From a checkpoint of a small mixture-of-experts model trained on Wikipedia.
Experts: 256 experts in each of 8 layers, 32 SwiGLU neurons an expert, 4 picks a token, a softmax router, a shared expert of 64 neurons.
Below are experts of layer 4 (counted from 0) of a mixture-of-experts language model. Rows are named router (the router's row for the expert), gate (a neuron's input weights, with its number), up (a neuron's input weights, with its number), down (a neuron's output weights, with its number) and show model dimensions 0-127. Each number is 500 + 25 x the weight over its row's rms, rounded and kept within 0 to 999. Numbers have three digits each.
Before each expert's rows: "raises" lists some tokens whose logits its average output raises strongly, later layers aside. This comes from a sample of Wikipedia text that the model never trained on.

# expert 143
raises: ".", "===", "\n", "); ", "- "
router:484486543474545502559447472536487500477520505486525525517487520514566529513509493531498519507484471479485461533486484475497533532516492499525532462498510456529481544513508516495480540548548526522538513535496486498493482513499449504512467522513487493535502496497498471541457477499462502464504505506444512493485453508500511494530514509512527526517514512488533518515512508480459485471498
gate0:506473503524464535482510509534498467532471490487492492468488462472473513524458507495506472468506506443511476520444504493519505515537513484513461478510470481490486437474523514494503506493519480486542484493503469495528478498459493504493519521518512541521517480532485533510492512557517550504461528579489485492511488479512521498493545539521495509481504505480467469504491468511476538485448
up0:516455505509510517502479464536500476523500509515553496507494445510519512523499545462507473509507527484471487539490513501487480521471486477502497460511526496525496495527474507467480472500483514457522491496551514539513512493457461521515458483480554489535544516496500481546460539507553519502497505542485485520456509460554489480509507523500507498498513457534472477506479489490514451520516
down0:493499463564517520495519470513507530481515500517469498487526514510497498531536487475490456485491508508472471494509507513510467473517491552555524511482459566541499522465430513475522524546494485502516529518495508463474470486473478507501514523455502486487477493503471460507439516482551476499511504494462482506543480510516497487492465520526478505506472483503509509474487495532538527508529
gate1:501490497520504547476510525523497513525454458501485478511513482481470493538472535484512481508504546499517472486451481537480476486490483520490556537482504509520509531508508522526525465474457469494492488516497482494491530516468535528510479493517491529504480509542512525515480446499483468474489526534504503512510479505536520481516526490498514468504463545538524510574533477565477517501537
up1:479538475517482512464555511545499532514500470490481464505489474503516544495444471503485505529533509506467439495451480537477491509482495503472523493464520484493488518493474516524496543489497503475444458498514526468480513490508478467506488514532548493471506475489503508509472519497500484517512486521504474558446506491481532494518478476514450475485474503504474518503518477533440488469490
down1:495492490519437480467514504524469499474485461481498472480498487496531478478504533477500497491523505540486496533467458554482528510502506476505469515497456531527498516514526534568533460539484511474496485503507545473515496498509484528451498550514539488534509514475510496469494437519486493525478493499550447500483461498514512455521499498491532501520546505511495508507490541486517500510508
gate2:501513469500513475498517508546499510521513449497501505462478502534562523501503490506492535534554519493477453482494476504500493512516499503492499482478482519519521522503524507536512440493547521533524470464493469470508468470474493475504467531478471488518470513483502463489458503506553460527507541454533434476539538501468526489476498514520490482488526502491500525519501526504530496470491
up2:521504559469491516457508505498429486497485521482482470483520496433498511472503531469478410450498517456496509516508505508460476476478517474506478500504505495525480503483487479507471511533443497497486537489487523514496487510504497500508487482525513533506465462552485501530533508514511502517513527520472485524500451510485517496555513502489483485520504531475484473507502473535445508511507
down2:505476492514514490510519506491482522483504492484501502522519534556542504529511467492524459490473446496470484512498547522476547519484490485503516554483485519515474525548458489526516500495453478515524483452462489481497461496516520443472488525520503494500518490483496466446499502483490518455444494507511493530486537487459492462533477511532495511505486509507544512524490449514506504457478
gate3:499492532501461437513494516529502509506525514547475513498526497492510518492497506509482554526508490531521509522501517521512523504506456466476538530500542465465476514455511539509528484520475514519480530540525488485450502514451473481550558510490509511508468478516513459507504507505473484483546489526512522542497480477524528464505506502527504540484499566505492511507520493542526483505532
up3:455501485477490489518489513516492546528461505491493502524514522503491504521531519479478510493461497521492552489490456543518506505527450497527526505486496530482454495508478496485499493479540508555475497502543449471456512530526541508507483486508534478496517555504499457528515481449493500498531517461506460488503498522503550551550458524467506547497505505500515493502497481477512477520522
down3:473506513486486545545522501502491520464513477507524484492492515529513492453450521478504488493494540503479515505523487495476485481487510437444512512472534492461520451477504483505473514501536513543557472478515509519521539530509521557450485508490518496496509482528486483472467499537530509513534502467494522523477499518496538551470487490459491506508504522493479491481521524495483445482457
gate4:446478524467513462489500438519519527466478476514490487494511518554505488460475484535506475452484517464500484491532492486506470483500466505513507484510498513437491496511447514465508517483482501471480537512486475552479539484462504442496524494489474484508502491494506481476552527497466490504540528439487518496528499504525497545506484512487478498516498507494477521470507547473524476516523
up4:538495500503542541485480545495477491478510475494513483491512505496534507554470489471487484523504461549492475471462480490477505507479541494500495514472491471525476467513554533499501452511506501524535480474523574464482453515494476539510490507520552527485502530477518527451486447466512480517465508522505529480516508523479490489474488494478511470511511487474529490478495462487486508472476
down4:486485479516469538500508503498515539418522485538515523536482525515506475494524546539506495471502493537526469475500515494541506500511500474499545500500491503465523452470504486483480535487483474478562493475479467527493488498509497490499513499502525520565526524473487477471491464441478517516472499499528470470509544509510497492496491532501445474460489497487528492515481542535484489504490

# expert 54
raises: "changed ", "continued ", "soon ", "wanted "
router:488436485516494521488493522551490511502504471475517483510475533449475535484498526489527539443530504467518538522482481502470518495516499489454537485496470481511551481506492503508495467490501534497522488512511495508499504495503502495538497473471486528522499481497508493543475465519453492524466461491558543485498516532492505504513485512547529493450510482514496449486542460527493465465520
gate0:473537532555448471511508532476510472494468504538451476506511516491525479487479482501511508508511499496478537509495568472518500534475514535494489490522464526567510507499492478495487516511515505513456512513494501518551511503489512504476508471496536497459540519460504558491530485511469482513480479482426527548508513486490483517471483513485475472536523486488487530521485519484462493516507
up0:539507511496526470474522485540540490513541457524524516558516525483506478484525487525496501496520542489499486500510473489495549478547536508495529514473498502468474481530454495493513518478472507505491462479448484510522519522468511536509512516486461476505524511507499475498514516490469501483448489525453495455473458496470534529503492493487497519570508529498541502454505517485509504543529
down0:526526537495471504506474544529508468479520510494496523530499511526474478449532488544495508478526504530482496516502508501505516542520520481502513474469450504479454486516547523501519475478491461534503464474469498530493509543454513526498458468511464477510521488481500548499468526487445512494480491549480514497498468477494509511512488472526523488506521535528546506497494539544460516533476
gate1:490511525508476447522494506465492472511476504481485505457482491485482484492508508536474501503533511505488497475565546465533497531473511480473518481538473459478535481500515542478507487522522488535504501466560475474514485513461464503486504525474522479519512515488519480505483530500521534504504522475527459458479488449491451474519463512521467463462533529519513501509510502520510556531501
up1:544435480476527550482481529498466487511520507496560464513541478485513462521506471511537477512491500466466516517474448522474518472562492497495538511473461512522488508506490525523466484499519452490494480472467536501491520481514557492498531491473495525456513487498492519482494491521499446479521505513516480515529478490538496485506528490507502505523506500512502495464457517461513481518464
down1:507498497551500561482501505510466501523512501563481475467466505514530546507497477512481511516487548484476521519498480534522494554516597493535490489479467465463487487502460516475473487475511478526506518492505511500513541507490469520497481494504540499498536498494481490487531486462485482506522498491449515489527442484486521494483500537515485513485479478491476512470440508482482513507491
gate2:523509467480489479487482521511470503497487440476488511489547515508519475525494517527496442527462512513498475462519509446539478486513478542507522478522469492489559501524522518513508498495548491472516541506507517525506461507458491492530483544540526513478472496464480547510482497479490500536507479538511484491503463524494475525464499490444503535535544499502516528537485510518478489521479
up2:527481509535463502491525463510483466508522502503505498524470467540495494520505504460484540507464449512438506506468491516498482520468484534468470540473509555516486484510483516518475495487452517479466453513522490515519518514497516474485541431501501495535526513497568471508506495511523499506478485496478512553546514508525504481519503506502522433490518479479497485490487504499482474471475
down2:549486502533450504479484498493542471506506496475531487499530447479517512508506523490522485505480462559489462504510515489497545498504492501483462468520528527516457503507539534479486518484461474501505468515471499477496545495524524498557503482511531500507493531502519526520458474517507514528513460527515503529562457500512480484493494495511490467468466475472488508495455552470494474493539
gate3:493498489503500501513519519545510496511451500514505511468515471504495496534513452480509549499518524519513493484505461533544482521502526568479466509459511502499507470522526503500515530475489476471490500473515494508494470514503485461523497505507501498497494487452533482508499502490481475574502517496516474514494494520497427478508430470433506494546497508522519481533483499552491539524471
up3:496494509484457558512508511554506494482501487530468526478525486494505477496535442485511533511544525512521493486515486514542501509506523558445512510486509519472523487488547478490502526507499460453519534445505484492489477505480518469516514464486508500510492508468495457517479542526510488527484514517487432510480493520498474522492479524468507569532495503487495533493509483522528531513464
down3:510540531498499500512523478486528442511529519529502505494507532549504504550510474494448519524548482462506555484541474497547474500461496454500504497504512467527508544507482516511471498510539503457510508507471505524517509526530514467468482531493509515453506488502457488489491473505507513489452500493526492469486497474454487475539538480492542512513510493497504436482538494498476506523494
gate4:484488539505506488470514506469471497509484485520488494445517502482493527463479540485483485507482474537499468510551521536551448511492509510495518482508477483489503492508468452536472468468490477491478456523532481499511490506480539506419495498513447529500491488456502523470470496458496520448493517498469484479522486522496529497490495456504506520503502505475439488517509503482470539500464
up4:522467541503489506478453512521528467512505514506460503551506484542501519528460541506532479505451497496487524477445475516506515474517485488508507454485505516472495496536521487542497516474488510484508508491496517528474491505530535508512530519491515548494522504466483509492500497513518501462488493543519543511514508472584453519475459515513502500508518506566495519519474461533496536515479
down4:537478532487485512469506539525556482506510530494461476489511473531465505483479490476538512561493454490494497455539548532491490479523511514494514526535491504484502492506459488533493514484494510470520487480510463472479488510517503546509505521491511576484506516480535479460470522479530479481504534530473536501502468481484486482507487460560476519473501481531480521486503453515511491520489

# expert 152
raises: "] ", " ", "M "
router:517459542453518489517468470484485520502511471454552512457492508511549558500531489507483506517520488467505490514482491495505517521539487542520550450524464470556502520516502506532518508509520536490532507543470483501482482525513501504507478491518517499524469511487496467515441484521482497456464518496463511464474507539485538477505492497505554511498468491477505517483522529487504496473492
gate1:536521501488478500512471521514513527494481516453519520479542501519498465484507489499514480516488533483537500500528511496535516442494504520523497513518514543483531514467536506503496530538498524516531514511484512472531473492564516467485517528497462495538519467492482495461530528550512543534511449463496480501536516505531517512551505549438491496535504495495492510501449485494532522514492
up1:525490463480529509488469537500483493525503509444517531470510483534522484498500468506482494457506534504519501479501482454502514517481515504511528483498516487511526533527532556540463516519466503519526533473548502476541528445494524492501501439470461510519493479474481482491499492487525526514513495555502492519514512511462487542487555512524505505486499461454527523504509513488531533534466
down1:499510499505525470524457497498475464515462499503509479474500516512529548513538475501490522441506506536477549484492520497501499474468445467468524474537530457511518547541496458527501513498527453458464486495474482495517519511519548488518478482475501495517509494495469498504490452495488504475466482497498494500497542521494496537510489536464545521531481480506471496547453489497475498536485
gate2:469501497477496509525519465479499494493473508549499535562505532508465489495464509517512468542477456523490463507530499527510489489495469529486524471535476525484531498512493502522529469471482525496464550484513455487534520515529529467470502517509548516486530464467521511501510493521460508471480529508464479509516520527518508473486533491521493516475456525519476499501497547555517517514449
up2:517513486506525525481497547495475501518537499442514492435515511530489501534505500462483500489455520509490527468482475496480496482530451488530518454485482481481561461518553504513485502496484482517470465481493504505486502516507556523455506501559523476501493500493489498518513490466503519507531490550503494505501527485468485535531498535455506445490543462490528478477528499519515512481496
down2:544492522500515486500542491461518525544569499485480490498485497489434509507500483508486511519497503454510527505497539548506507476494531506513453489521524499482528516471481517473534458508530529468512495512510488477474475464509516480501461489492510518512511506471493473470518519475556474519490464471469488446533477503481498494508517531489440516479456531533526494502556508511503532500510
gate3:531538531493442502486531520493448489479470502521450485489506507548509502476513485494487473549477460499518525459505529511490474451482476517458524563472471497486501486475547518529519473503482449455475475504485485483497486499482501503510496511527532496516474497491496491485511468474519488474474512487441499519468500512505466518494504521501500490460440497473467470535504489547511519509514
up3:488516494510425470477541505495488502466484537527483522501489465515517481511498510519466499554452505516518548505497471506485498485543456466497528489495491538544501506517534477471512479491473502497466510532483448472487498513542514517480476564530496496515491500460496466489532511513494515482519485519493505503545477443493498498475474502516540503503513475493560462496484490536477468521493
down3:457532508478496485497513480510482507505482538462532516509538485467510506488519495523524509487514519464551476509507504477537518479547476498485505531475494485468464519484476513535481468518552469498509563528511499521527547500461479513514488524514494476519481474498494488527485433508537491441522490471512485526481490511534494546517549488476498487493493510511516532521518472530457491548522
gate4:492470475477501525526492536503476504538451514461481481460552468486521496508526488438528503500455491513458495496487466456533490492463521507508503500486527522516498484531505509529477527481509500517541517509527501458548510478524551496466497498498476503508516498515514532508473487537514490524510482491502455549515496459503511514509525566475441459539512496510485526516501518489542502496505
up4:495456505526468473509528515511493477499472496468466500479519513478499489474516503493500513537451510528475493503484445506477505514498517487490495538490464505517520438495492484488468478465472506544492523511500503489485509462497574483507467502476509494484490471468538468498456482560488469475516493501473471498503485489493433439494522476523538505505487492536490480466491545539511494467518
down4:471541466494494477498484448492531453511448456475490508489506510508455475485439487459527501507474513484494470510431483535543506460465510524514493534508563515534521449462528521496566499460478499505480488514504490478495524484500467445514508502484559478481497505504493455508488508498500501497487513459489505516480482513493487493496527509511478501478487509479470503521516506510495486499512
gate5:520526529465470516516490510508521491454496490522476517487475546493519523457432469504521529502514481523565516525527523513486526490499458474496518482544485487477484522471520526532499513475496512483508510497463516471524540472456528452530472501492519521518471508495504503470504524471479476491484502447497517497473506502540443484504527525482514520483519519508500503514469553434506504497508
up5:460471478541477514538520480489500525472486509484501495517512488544485472520528496499489449500488482473489482489456538469490440509486515526509475544468447515495494502488485480519527461533491502510546480494551466485520514507513495523456526503547508471463488447486476524523511468527507534523511476511486454482521507470513491491487507515492471495513478508520490519537516495570543498483487
down5:493524475495487546481536489496530485516474501521445499558481496488500472465487484519517505489537501513527512546527498514474517513505483466505581560514484522497460524490520486485475502504480554490477498449489501473499522493492565508539524527496480521487519519513502524453495516477513470500440518480542515508517478504481473526525523508470457501480507532504496503479476517493527495523488